From a checkpoint of a small mixture-of-experts model trained on Wikipedia.
Training: a variant of SOAP for the experts, 1144M tokens.
Below are experts of layer 4 (counted from 0) of a mixture-of-experts language model. Rows are named router (the router's row for the expert), down (a neuron's output weights, with its number) and show model dimensions 480-639. Each number is 500 + 25 x the weight over its row's rms, rounded and kept within 0 to 999. Numbers have three digits each.
After each expert's rows: "comes before" lists some tokens at least twice as common just after its tokens as in all text. This comes from a sample of Wikipedia text that the model never trained on. Tokens count by the router's weight.

# expert 68
router:506505508513534455529504483468476518486509519481483489491512473511498467521476509502473536491539508506479547538504499490498520470519527533497464470477455529518491499524493488516499490509463492490511502517493535483478507492514484535465511520528514482477519525501526554509523562527488487515499491504509519536520516484515496509523487494499534520500514501441518524523466508536494462523506524512467510491532537516509488474520481542499514491508504515475494569530488527526537498498492501
down0:538478524498514488519518489453494535495514476506491492525524522502503492505516489531517475519482527502484490544496531500528542483507518535490464502539524498491473522497486546476496520515501539535494498485516480479508529477510552457540497548501504519499468523496527500506458501532484491477515498527486530478503498498478499461490502486512498493495495513475506507488476484499506492514483505494512502480478526487490494502463501518514472534490464519467490496476530500470509532514486525
down1:489528482496490496494453503517529502475527518530536431512522539497536509467488495470504509528548437521507529532484532488490504535510472485437501489498488506485512489527490508489492505495549485494493517497557486460505509486538457468507464527483510519516524493478507460516549503501543535507532517496496502466469476434504482513504473487502490484472528485519474574475518489533451465527513572475472478491529496527515481534491559472499476453468475492568527502470455523511547513504514532
down2:465476497484541486507484529515462528477496512504541522536471497482506456484496472500460546483474514516467526448447477478495510518457541470477494495509523517518537520548530462492497496471518493564481498455496519504461456496488497455526524555495507517519495507521522443537490475456516509532511463494486485515537529492517498525533483512482512490489508466517527521499546495495502474516467465495470462474523447475548503505489504497493486501464503437461535504530513517456546522468494453
down3:483502500492533501500505522549452497478480497537527494486495498505495465465492504508549474491519491526501501485510523478518462509504456445519485487525517487463498481540471526476467504495498533504515515515488492498488517487446541494491536546539484488521498457472507501510504488520475493491481473449498529514527499480502479478461520505527473468505489516528510515498500480516512486513482522456484477507534520499525479523498486505498482500506516501489511513527513472528521496510472472
down4:509533503522530445502517477515555475505533495504500497507500520494497475514465500488533443507523543487525505511514461465502470505494530485506530471502473461502492507481494491472470490451529514513515521504479528494480528514497483494486480461501457520489543495496527469522523514471481502487498539499492536508582516483497512535464487468503463491518484510510521505472498492461472512524493507542542498505485485528473461488496535502507496476471530509511529477515511495544517484484469469
down5:527517501485486520554516469497531506487493525493471523527551501497492473489473521501502503530498521489542505559476463524532528524538549497514471486518553431501486501475485514529495487499501549446493523460533509528515515512473474526495489538516475505575493522479503478468414472479512495511504498503500458509480536458521466447532530472531452474499480473540516484503482556484519498476504515490513487553492524489536469510500505528502487487522459519513494510495488449503511535450479512
down6:484520517491520489499513466471496518542473517470537478484459506505455488510523510526486492457496469516509541615541497473513502516483446476520551494442499514556513535527516532507506505449483504485526487528469477512505505548540546501507485555573494451530473520485515511477476536462501451503533486474510475491496511496514480499522498507480501493539498506501529507490519508480512492515499522517516492499504494499463503544504508516511525534524473511491541493543500462477484474515477456
down7:480527512479523506489509489468449526491474527525521518488535476526492510520525568516528526483465493476481506513531496525493459491494446546491501489492513478508470503501518536495492494540475533490487547505505474500520499474494474493493526493495496499466491521460497531516499491480529517496488508489516502496503524474573484489516475494490471539492473519527479477493499530515510511509467522521498471504536519447456484524500516512502476485515487511488484462510496467486499470438516493
down8:442530504526560516578493525499533456501495472473470494503463500491533488486465497512543496505527440559515490503486487510469491497505513500505515460502521475491478491511535502550508470527513520492484459508485499497484451522485505492507452475498520541514455532510450486521505454536514506510519454480442489470505506499501524493541489520481515468525514518517517512520496514476485467492473522499533562502481502483500485466500508447489515537493513486496482540516494515505462492546541503
comes before: " |", ",", ")", " (", "0", "°"

# expert 55
router:494480508502519489498483524463508547535456487508534469489541488450527467492494484498487491502524513482481476492535501485516498472506568486479523463522523497492505526509530575489475521476473528508530532482501510533494512485502496521501528513463521518510453529527535456490515508471533502466504468494528487504512463502475471500495481536500472517494497520502511508499481491527516496439490554529496488465497475484466489494465506560526533501496544548513490503507496519512516507491484476
down0:505509478460516484497496488467495513557513536509462514484509492525485478528482524482495507509453477501493496485525504491504508502476495512497552477529476500485519528484505471485495478499523527509482478509489532533531511518520528483515470487510504524525522508535538484481467499487506488510529493456498514477490488489466475502511486464528490495479532467498525525492499459450484505513528548498439509483524493490450526463493512535526440471484535480486538510494563502509473460536505534
down1:476513538525510463505473501546532510487477482517498481534541511495515497547524485511518532460484532488495514469497493506505532517507509469473504533537564557515534496487480502492518551490485538481534497491492472488499497453509470468519509479522508492495477501502532491467498511507507540544508468503521527487447491452469510494496536470509485475503510463455505521513513514536544511501519500507508517453522550509521497522518526452493424502521496492501493486447523520481515478493478510
down2:489491519487476505545476478500474522485538530501461498469522498471516471479498510509514525489521502534478521466485521535509520504490460493538450496507474454536468490527507498467538466530518559526546502520426519525485535454517522544528530509470480494474529513464496458538486507514468495516471493500505525508540502484523504465520500494511495443484525525429503530480497511529498499449501484510507476464487490482535501466518486525510514511508494486521470534475498476457493505515516524
down3:474482531514490469470500514517502474525512478465517497509480533494474498497525551499507533508536493485473501543513468498474530511489533490510506484502497485540456514448540542487508543493507487521520490534517457470467517492500520491490490475487466488486496499544505487535481512513532491496496462513507519519540489526505486488527511504489506501483487459497458514508509499504462463532518490527528478489496490476478478488502495502460471511475455524521454489508536480535549467498502475
down4:498486545499536520451486476475524513496515467517472477446516493532503534499523463477530527489524538503514511546525481502484495498473473518503472517496507486459470504506486468529488496502487537508529514503498504523520492471507496517519485533533520529493483472532468513483500514450483455495522493496529516468461463490490499481491478491530555492532491482500488510468464533465505507511495480558563476462504501497501511481546477478509503499499490511491523519495501498512453514482500509
down5:472516538456503496520549502492487475518460525458509515486560507506468525481506493460473499507522534509481513508504477518480509518527459500514505543484506490483474471502501488498492518524477486489492478506493495479547495472497512488499527514511516489538492467524482461506485482516471542497475550494537470490462501510504497521482530502528488513540518510520539520528496526491511470483477484534501518498539490497505478536507428481474446483538540521515476541512530516488534498500498550
down6:493501508490492431498471456466492480499487468492492508541523472515500459476529498536515514517468497489492547523559485528492507509529510498466523528504467500478557517499486511481499522473494556526514475460464536490509503508465544535514498515506525483501502511446477434487530506485487444481516513483491463497479524521529483501522504506530493520506523497545479500530488470489488474504501520515473524480496473519509537466496511504508489526451444517491510530517555537507455497512477485
down7:500488478530469517468534503493533510491496504476484443546516463502522471519523480476525496483484507518516517490471505450517510525511471507525497486493513518476532481496491531466506490499441483502494495524498487466489509523461489518497523519498484470521497527510495476473456499483462500515532505491522519523497492472478520524481515488510524508520481519441498449491487476490468473492452497458472524504512522494517506471506516461506537520499544537481545528477536512512485453501511499
down8:493509495505520462498490527503531508520478509514473488538484538507515500507486532524520485501536453516525512479501467506531504504474508511478502472504533476483489495502512538548505468505464492495519465535526559492502515466492501486514504523535535498508535511501490502495486501470518453522493493485502457498571460488473473492494439527477513447502500511504507511505480493488484457490491481499541479514527512452505454527525519505472477535494495497532495499490519490505480508511491496
comes before: " |", " to", ")", "e", "ity", "al"

# expert 95
router:521542514491492508487510497482482512526501515483516461513540513514544463543521480465492508474491494545502495496474524486447495484526467502473511552531486519506467511503492469519489512506504478503507521501510505497471534458540526506492473561499540525516526468485472493458510549503490437468492511509499526536504498476484485470541535525470499527441487490507454490544499479483525460462497550503524486473488530477468487538511458534520500506507492492485479492550463489509537504497504507
down0:501504509534507496476515547537496491444505554537529497501510479512470514503502500515571510506511482515504491497439486522496503516507534498506505504455485534550515485468511512512525504491463480473553494473488479484501481498536494453478535450466479458522460491527470445521526569492522509492522552528515491461491517505539474486508535531520527467533466495478497488501500523476485521543520505496522504451510493488524524503467492497504539510454504501501498534454515469518491470517508476
down1:488533488459469535482465524492506518527500506540478508495531507469518493495489498433503507464509495515522499488483476508501487507437493500464464472457475509521525506527493504456503498511474470487506467524473513517515498500465529480468508516513475514519531514524475494440478526473512489495504522503502490528476505518502486528556490521543498525504520470511562515507490513504522501506482524462440486525510503520475509484484519510487510487513531511475522520460496525470501496501490503
down2:490490531491501504515513529475491493507491540517542503485499519489529499440497514484494452439492500544513446453556547523517510484549515495465502485495506497498467502512527517475496542524499507499511505502507480498497455490492533485521475513488481499517521479515467483548492510504492471515481488496495469508521527523489495439519484482486491494530579515509524491491529510508483479504522494495540522525512494462536496492455484502516446560467467507513485483477525502531520488484482541
down3:529466473465527487484466514456488583441496517522518496502467501523510503517469480458521498456493477492487487511511424547499495453539495493498504519548473519515510491529464522460502483514536510486477439467484516498533485544496497493530492523505513511488461483498472511499501413482488540444512484468503517478511524494505492543476513507532459545510511510512484492483491538468478486516515523487518481505522496508521486515488528528484509488502488487462516490463497474506510496512521515
down4:453531490494522489503511513486431506496521517452474536511526547481541528453496495513497549483499512456479517514488453508479463504470539468489510481510500533516477521487511481457496453503478496497485492466484470494516518467531495504506493529557460483522494555457512509470491519554479462494446537517529528463510516505524552489487505483489564529516506493476503532520550506497470517473493483483506505479505440509495508529488481497489534490505523582465496513506505485507498527509470473
down5:473449453511502468491480490464471494541482503469527502514518512540485447504491511484509501521486502473516515532441472516476463514493527507523479491498487508530473543501464498512492493511476550494501516434472536525465492493506521517521451494537476506474490504528530504490471537499476539506522460505483524510521472491495500519462452507470467530491504491518473527522497510462474524484509518490505585503538496472490493482484527519470478470512497509538507459550510462467536491512507493
down6:482493514477460491474468483498494503482538486476546481517462469493482500529530520539485524473510512483509493520500482479468484515487485507507479500532504506491543485496515514510473493501459450501499492537483509497554517486483513488479477519507527524508514528520510433483515481488510501464507537480490529529450507494506463502512548524500505499541493510466502481486526491491483503501497486500460532478492537465516512524493462518499518547461494489505504480551478545492496512495469485
down7:490464503504466507503489460532512494502487449494490518523430516556520456480516494509498470522509504481514521492516517480512484526518493518470507526471511541543515488469475457482481480494518498497550472507481493487490469510460510495498487475510482484506480467476466432481517499534528529501513520511482518529502549502494485485511477474520494505528518475485487487499520479488529504529541531507471472469484498464526497497519470513458527506517484470485487505490463547520508511529472535
down8:473463523511527496488529487485484502468518487484452500526506498521451502489491544503474479524490494534512521492488496516464516500524466540490503542470507511523531506487490483501464497500457511513516514520500456470478521479489494488478463494502507480515499502502485518495479478491483529519517488492542493533498498463536492530426554497505517461523477542513500454524518473450553482452525482477511476444526469526529530509457492506492511504489509479504480502553493465454498532539466529
comes before: "\n", "\n\n", " The", "  ", " In", " He"

# expert 76
router:522520486482478515486475493510483503469481506506500504477473505498547502515498481439491492498495516540510519520493561487479504515502505468481537471508496456514513526503490505451455484510522512558513508521532503500495530469513518540454530500497522518487545452542500487511584525506491476499498488493546521488535491488503495487520505511497485557462514519525494521566474477501485480466526518499513495481498491503492520508507511515510530497473497472532556523501482488487465518483501474
down0:490503423479442542441513500487512524523480480493484533451493498509508542506504510468511524544475487530515503502491545519476525513471480517496473466513507471507518478517520509488483447501480509487469494484496516449483490418503485455524480461503500477458506526546477511507510487519477483522528554497519551495521491508493504534493479536491531568485496496486441521514499511551517453473529488499496483446526491525526506489490495501549486479536520487508508507504509507526467424536537522
down1:473520487479497499536509493475509515527470514522497486482512503518505479516484486542488503483459492489515508456504443573517481470519484496509508489486480481535545485481516464526541452512447511507451466515537559498495491518491491416485515520491512513497500498481518522502510536508543492477509469490490493501487528478533519521488485512477539532453493491529512517468552530496472518465514514538518501536517546488570550474529471502477532507537516506510493540519510477448496493560510493
down2:534517512505478497560514458485509509493475476522516463499502562541463498482516535536504501506541512535451454490526513486494514496496501493508502439496499486477494518529495483544493546543489512468521505545488475437505475508504515494550551503507489549500507507511490465528496505490492534531491496537486474479518512522444482473523484481530483515508532518484520469468515500531489516502467498480505540514488516502540440509483450511518469511518470496513535445470500507489476536506509498
down3:490496542482495491462523511482524493499470519505530529552491458505478495457491486518498519472517499509463488553517476496523470495534466443534506557478463519488507531524492503509448512471497509530526481490531510477513521508508481452490510510457446551502481480538513470528527506479495518518523494479557462485481484494490487521495524475505493526485503577497510495512524511509511503541459492480515508512510543528474499499464492491460497516529493467520495491502489482478501435494501521
down4:462498511489499498503492487502484497538468521543505521482495514484509527501511517526497494478527544505510506469484539480505476524472478516483485469516530441500498486519476500421464462505486446455489470507534493543533473480514513497504488480508460541455500482476469527488484528478530478482528514478498519465471536478464493564494511499499499498508495525498527477521514487480474508508516479495483472498485518480513496491491507527453513469519481509478448483479491504531480430470485503
down5:474502487480511484479514500528514502489479466494511540478471521477508513496494499496510474485531472501511479522481469564487548485517508482482514504518546524490534538502449498484491542516515483462484507448527486513478533497451517498522487510511505479473512482498561520473479466495491525488559514475547542477505447498507490495519539542530492521486495452442502483503534535526514486504526481504539501483455517513550502523482506533523454511447464487501536479534523461497500516538459435
down6:531496475494492476552483502467492488513437499489480484542456498502534476429484470526501536529510521475469566500520455520499504504484506447530488482494511466481465510491491542511457515463493499504503484531466495515518492467508548491514526516485481468515511529517509500502509499463495499466490536518464500491525495486521510519504514502522487494488491511463495496512460529469520520503465520509522490451528523520554462504526495499498537518512479527504523500495510427531491481540485490
down7:478520511502519490534486511444510498455483475507507508501491517441508489458494485532509490479531519518498506507535466502500503531512491464542514519500488493514540510467529471461507508491499483485506522459518511472472440530496478456485480519513480518496482496480504543457503487507509529533490479519485512456492489487543494520493476539505511520487459525523467490484514500420488505463480517514507536473492532482513496498483500535502515447469515479511469513540517471478525515486520489
down8:481513530504515474472518516516466486487473557476492501491464491490452490503493486482499492494466448485510497534537473526526484504511495489532502465456465482531498541501496530463479460528499462516440528521505498483539524507497493467510549467517499489496481510513475513456488485502508465458480537468527508496535476452518477509534523533516523516495494479462514496519505490419500535491501500523489468518461546506511529534470483491483475476505514524499519498473500462534483501493501495
comes before: "\n", "  ", " 0", " 1", " 2", " 3"

# expert 38
router:525505500478490489487489500484483529460493549542539465505504471536531492524517521527456523452479535482505549509487520478500507506529487512498432496521487493529498546531501480563472489496492473492518532519469557519491493511496503551504485506533482467469502466509510506523504518492503500480519474491539519534466489488539512537532462492492531531483501489547495550472495484534519471493505532477528535570553502557505503495424467479495476465497497462453456510497501518488509470521497498
down0:527508494456470504494523487456567494511523468457511491476495474544515491517539520522490493488513505519521529425533559490517528514503501512489514488551507530494485470485470549495527489486510468512517514501500474485506496538464451440480508495525494501502513467470514462526480515524517488496495499523567495542539454480521489478530507484533508483462502552505515501504498479527532500521541455537503475512494472508491469507520508485480506481493478509494500510498480471473521554500549527
down1:494455450550498523528486473524517498508483455526508496471546526529455513490490507534500482518521468522518481495504507486561489523524523462506500508502560517527477489479500472494493533480494467501485499511497521506500503497529515520529511480529517509480432485454471512518518484511456488512509499478480488508481523505489475505503487536494498484441491512488478512502539489490465459521473544509479518522508485491513485495520492494513487496480490474511513474495484482508482504508516518
down2:500509455458471457506452513539508506499479490521503503482543499521516472501483483440475493506483533495530520489493490505500512488502496518557533527469509533504524488510492503530505510480481473470485515508475499438534482450508514448493460469483490519533517487504502497461516466498495509508456496480496526437468472521465506507476494457491533485490534466514476509541496458552528480526499528487498489520553553479477467501511489513517453473490528488506476498527503520501529476487494479
down3:506504515461524538499472534516541499487476510525494555493495541504526495512481532458475506491468469540580474477519468460539485525506454527491493536474529458509473525486546500500521481487528506510497469520481476504522493515451545503466532494511505500533546499531472507510486506512521465454469528472501483540529472497504497518474524546499526505507502524472490473491503500538497518486531509503489484483538512487505514487501465525469470514533540516475515491497588469484523527508487529
down4:560509489477567538518518509493469505507542476472445488540483549511533519496510516514496513450517502511499484521467487468527512483523495473505512534460483498510471505467455481523509489502508493486478502486533479503474505500477543511505513531485509514519538482445543472479466508512495495515539527499475489512502466455488529513520510483490484514537515503505493472498514498486538536472515442502502517444503477439498527532491485520478480480474487482487541459470500503469500521501476476
down5:538498482533515475477466496457503515498494497482480540496451482542526486499520471474452474495485468499516479520483471508493529491506486496508458500523525510462509492487475510497521544499516486539510478493515486499543537482527490514486499462473511449535490521498520479487528445523527484496525520507529512540478513514480495518506486484465482534513540515496536520498528520505530513533498504529494511511531485537486470532498502478500515514545474507504512474520488459516511520474504509
down6:445453503492531527526500489480491508514447519540506504494489532525503534476531492443472533465446512513529514462525510523483495507488524527493485496533493504519500466516519520477492483464490501526493530498528477520469505542531485534516462474449471507489451518487535485476522511484505529509527543510472488521496522564464525492505505530473447535485480429511457509494534511500497467516450498498570484488531481518488493481528479514504497511543447499478461535471512530495514450493470475
down7:468481484481517557468461526524501498451483461516506533519524501490470487537522479479497551459489486527508463543532497456493464485447503526527508449512461491514513507542556515523515525568494485534482540485511529513467533453498505487496520489517515492540513504459474496519466487482498505480532496527561436485493482494506480499508533504482496516520450491471474511462478500475499507541503482434530520463469508484486486533525498489434496511519493485494517480492539507511463542484504488
down8:512530499496497477513555513480466467505536474485551523527510502477456525518480521494460505504480503500489502473502490508501516489467477506514514495497510520507502448516559497441508498511467499492469508454508557496507449475488561506511469478531520461508529493483544540467469503495480476520541524479528503478479524489531478503472528465482502474502518511481491533523494522518495523484475484428549521532483469516512525501475496534519486491545508459518522483513462530526490477487508490
comes before: ",", " |", ")", ".", " (", "–"

# expert 13
router:482503504476488511527453512515496480492523523533549487501538514486508462475495513457512492506506507477477516507538503546476488509501505483509530534411461507478490494512480540534487521517513517468545516532514475465511486482515467517476478532558534519480496486530510546499483549507510498469482526553471503505513509461508506511509474523513518538489477469469466476522497486499542480513546540537466529485516496499495496482482516533486530505496502487492512536504481515497541505477494487
down0:502512513509493521518535510493494512487494489489495512529490486480508485493490468539453444488542478516540504511484492526470476474516511484493493482480524493529564504447454497498492547545501478515497454510513502496471474523522560486494491525511513531517458460491515527535494480491499485492522456542485475508515493528519526516503491499476502501481474450466528479481502503501498503508521497462455489586451516492519492487524542486492547518485520490469484473519493507513469456497507467
down1:531493480487493505513505518502476502518440530533541467543513488504543468510518511491539495526487461559515517511499464501491460485495540483455476456518485504514504532490501519471508487493487511488510520547524508487551511495476505537522467497485570529479532484459509471475499514495517535510445493511507485486497491466510511476506521506505491462492478482483490474478524495507506523475523465498520536531457510521531470467498495540480437511517501537502512508485479491506490486556500475
down2:480448497527505536495486452482538448526542496520503492491513518508468502517491529518475497504522490542498486515535540520539495505480466526517477503536486499511496507463471501517483480510486535463529478482517468528470475496509512506512495521491490522483487486502514510528519485503543559562505485526455498530539491478539558497527527521529532509510508481560559494497491503466524528474502474499508533503527469464467511499525476523487510479525476516503497465498494570481495503495548453
down3:488538477472550505497436467494504452512489550497523504536478551490456493530473499488507469476491508499513503484493475453486526510518513509494496487513504494512462507554518468505500482472492486521532530483473494509497505550506533552553467486521541529489514486513502540510557556494493513498512506480528495478529479464479521501485530458488488521473459474507509492501497498524494510522518482519527492498503521481532517528482484477518492534510524503482445448555516524462481502524509512
down4:483572556477484495501517500535494503499491491520438515536492474481516548471480473464457491527515509527512527501524488501505500513482513490518522476509533518519517492505528513496491514507530527524521464451550516473530463509521522520532466516478496444525475489521458511539502491427502463506467520484555502506500458469474542542495520494491463490482526515514503499511466520503491492535506516462522492495465498491494548488502521481501493540470447537510493504481526483463526513462489571
down5:480521487511545471498491449476472509483495494444472481516528468483484484525511518514503485491501520459466506482479534521540502504482530499467512463539447483462509528488499534552520500482442521521518519500494544536468490479482508482474518486482495464476519510459513495495488449567531483503477472492462476497461538527500502488544531486492519531526512466542463520548506524493493502506467520517476526505464548515461507481497520518534544526501530477500489491512518539492509482510499471
down6:504503499497529475534513542511486480529524520475510517558443521490484505536527498485493517490543471472497498502530478501476519543506491481477499538482500508497482476530518519482462517482467539488466470509522511488503488507456467491505451509459478493446508487480511505479486509491480516521511505478504499469502507499480500481551484477504518498535500480487513494471522531471500492476512506487510445452485496505499519470471518542534499524459503474480444543474511489488497528487497543
down7:502465529481467437559560501452503471477495488504491488509500481500489537502520510525489531474488518527506546471517523498517533498548529498520517534463530490488507472495512477524495487487545550491462468510514505485525488556521492516484553496538519484518475517532533467484535521538520513497526491460455490530532513490517484509520543500506508452514490494514526493485500538454499502517485514495508485467490579526510500519479512503513525469471507504503505519500500502526534496476493540
down8:504493466462512482502513502518499470521489508512507562512485488522521496497469498490488505505496495497512507490485503477556522491496478509458521491525451521512524514463434532521514463438546486497479474517504509481543553467506479466472493513521510539497458491506473536507504540488523487502471529496530494465512528495514466526472507498497531514547512487491459515485502500494468506556483487477525497462517475468491512479492503518488477510511460486445493508431466493500494494530489468
comes before: "=", "\n", "ion", " =", "\n\n", "See"

# expert 42
router:490487522484529486489505507485488555523528529523525465479510503479523463484488441475494502500518500485477516499504532506520489500506528513494476461468496503522471512476496504516478500538487521490512535468481518468512526482485513507521474547519542482502521523475457509480528518550472451467516515489505501505480484513521510477481458477505499553518500477497511525480492469498534481504510523497449495495503480482469505474449507518506494495509481500533514503546462527467567508505487471
down0:504522506470503453528490512454482525517471493450542446504499465507502521493473476512504469498541480501491507541584489489463493494498501501517519470516470521511445496464474486493501544499462468517519481499510486548518521500525516500515529465453512523477482478479518540491486492513497471517538498491478509531512523558495501544491465481491558483500519461530515498493428502494507474469500569518494518542495517478489529480491537545459445485521520508514471471531489505504543497533497491
down1:490500481504500529540533511466509498502503508507488488493477501476495472516483500518510505493522506501528517504506474505510511492546466517485462468474536484505512538503494553476506494475488499484517471529507520490504497464507479536469519494550465541530502502487523484458513433501513468468475426471450512506529523517475505486467476478503506495506480511534482535491530505488493485513480539492492465510505426515484534514503500529474515480498496509504498456474498461517469488487501535
down2:501491506475476495472499532513525537482544447514473521505493481495515529541481469512516528506499521488495505528495504493536479484526487549492482477491520476501481519434503522524502467518453483510542492509520494498473517546498517494535544497522449532550508495526493462493514508519506499519478469522477510509504497511509598486515489530506473470505481480467535465525442495498489484526552546498523500511457520507544517475500523500495439537502471498483488495488502485466524475532476467
down3:502518490527559515508497543507500499542521502528530511504442496523491517525474469522520498480517480460533485448512507535499518494503495499505494470507496523520492498495435504526521472515490494467491496504478469428512491524520502480471517488488500450528507561441460489516492458519468551488527521530542528501516481481473493521457469506514510537488530462509470454521526496488517516470506523501516476484477485532493509459515506492497522493526511525510506492526434470534524493479436479
down4:493508502514496467485558496475526492554485476464498474450542458472471467541537553472496545519493534487529504524464471471509498499496471528521481501491485535504491456524494555522511509539489503536516509484489511561510535488533455469502493489465486480523517557529537491537500466483481544462476502512461509496463514486529512451539491499509503525478517508456471514460495520497499502491466446469509505502486514499479468497520488521479482502526470492546514484508518508477508506488517492
down5:516565522515514513497519524514519520550508488494506502460466556528494506525544506529459520479500456489478539523514492506476497493543515528483485456454517478508483487488461514499457477536509498534524496469516481467501489456494540499462507477464503537508504519490497497496541479533495495496512514516515486509500523526513494481513461490471488523465481463478507526539532513523468520481521501455483487474514498541495479519506504468515498514484486544486484493514492442469448486568486523
down6:514496487510469547464482500476517534537501537507510498503522471474522498521517496501435498499469471504515495480504489500475455480527497469462517499511513513515453499487494495507489422493521527483528515486479474523522579490512504522455508542473505508463528496459520548481491488435531508508516496521504428493485479497477532508518483546534488485503474484489475504528521504503551541458499527467491518496494520508526491484473519477540508495491487530501519477510497476477520498517499490
down7:471540481508496516527516552495448494513504476506485508540498538503528471462498525499535490483476518537491527478551464523528508504518531492543521537533448482504502510532478507466528538473481486483497498464506495492499490511468499518499502484481461465489504442477508470539434497501506532521544503464457523468490468487491458518509479503502476508485460486504530478515485446485531508507496503540499484481501434451485521488466519495493490478573503496543467477494485518496471517514474508
down8:538503544465497508495493490453515499477474502483473502556501492502523450503521499510506478509518509557510530510521527517526516511496527492480491463495520500498486473521477530489478488511495482497501478489483473484513538546499532504531435508521494494460482498469441514518476478444484482494549491494501480489490505526473468478458519515498486470511494484527479502527508480525523516545486519521519482513531518483493580471547506494527463514472485507488500509506522507521509536487508501
comes before: " |", ".", "–", ",", ")", "%"

# expert 58
router:534502516473479509496491504470528494459508513524525464492522478490542487483470474466469514509512522506501520533507553488490511501489503508480517494532473461468516529499495527493454482528509503511476506519485490495485559523497494510497528528536491486495540515522467508498520544514494447495489479510491547494510469500506517479497556503484487545446491479511487518533498498467539482451516502524496499492470485446485546483513488504512502478526527500522497481522496496502514491504491492
down0:434483472471491491512555504497477504478490509532503491501462509471498524504496547475518489537510501523524525498460525492519454520488520519501498495533528509487504490500528468488486500516476512476547512538461472472494538487510466538492510481488524489537475513503482494488488511498542513550509538528494503512503562433504502517465435505499451469486499512475530469453454528484504468502523501482555521454479486480489479523513459503478495558485532490452511516529470501535531514458541475
down1:479531498486518477459501530515539497496481518503473532547516488492501523539519523520525532519481465468493463464507504512524495512514483489512519449514483485493468493506514520539491526547486505475484498531486464492462503479465477494469499513510493529523546496507493456505485486532522512582513483471512474465473486473511519481506502534500496473474522477485464471471539528505521507530543482505468485518477520470505505516494475471480471483490488475496480499519512526508505482511495500
down2:526497496534522482485490488522500514490478501511520551505456494446481519491459500539479512525517465493502527490503510451536478520484503485522512480495545526535552506483564481536505472543476467528518531508456494526532524480504518459508539484507499541518510503529514507515459518454471556520501516531482456479498464474503531479488493510529494488537522524482504521449504485506481525475480487514447485473499499494476522487518435552474480489477510454478466500483477481499481468507502552
down3:501476485511490501463495529498520502522439494515467440529490508489522525471522534458528501512538502517534505481463529519528511500496497500482512569499522511430508519528542477524484507471492481519523486526475511491486507487485518517501512504531477510525517484532507510476504478537501530524505540465516518452525490501514528489499597520537469473474449502483494501492480514488497498476478524505510465475502445447521545468516484525521532514494548504517504485499466475495510531534520450
down4:489479494550468468510493520476456483510474505507481506495522485524517481517485515492465497487514519516524511536519477473494482506527502478505505496535489551456500535468525555535492479528497529473471554536529466522486484525499464476484524513526543516526548504478521441498534491519509507521512482502504499532488527472505503495506512477500471424524505488499542494525471495498511506528467488489492507506510478514492521469538535526487511516479499509528514530478481509534517498536505476
down5:509505508484500525513506458477481516478497558500507495473549451541474551480465504485485466475465480532490511534511482459445450511543525519536498463473517474524494538454451487476524487528480476480492547500465508511487497466463436515478460525507500474483481507554512446500521508483473518466531500535501451485517482514493508472499532499520504494498511501485470493511519492474499508496510542509500516488471481502485509484513480498530503472464484512479501534515510497513500538508517514
down6:495478483464513480540463516482527484544489475540495510521498511497559499500497509522460475535500509445500469494457536469494488508488476496506437508532461507516485481541484492528476440481478537488484458481457501481466496504496470455513513504480504476479499472484527477483505465485493481507505517521561538489582477480455487463506538507472495494496473520498510511511535520466477502535486520484507486504483467559525491509462439555456499474467516515487493484529474460487495458505505497
down7:498467503484474491502518500501477487495523486474539501512507493503497504515471503470489491521491481493500515464496505455490502536511465514508533513526467522532554523503484500571492468507496444493459534475517505518501505483486485484506516491532507530514504541530455492473506481449509490537468516503512519451497462504528489534491495478517506497473459504527489473493496483497473485456525517523511513460518560486513488582518548527515505465515486481486493485492507500513516544580535533
down8:522521482482528504445490551485468481518474490481530506498482455473489545454499483497492493477512526489487497487517464532543486521484506477533522531464483450536495479540485504509484497482500500508481478503479495468481500507462554510519529508501490508509504494464471477533521534485542522463548493470525449470529517501460519509496488490489522468523527534513533490496493520482504508487524515497512528511528505520494473495502525482537450484489518478492506498493451499511530464450512504
comes before: "\n", "  ", " 0", " 1", " 2", " 3"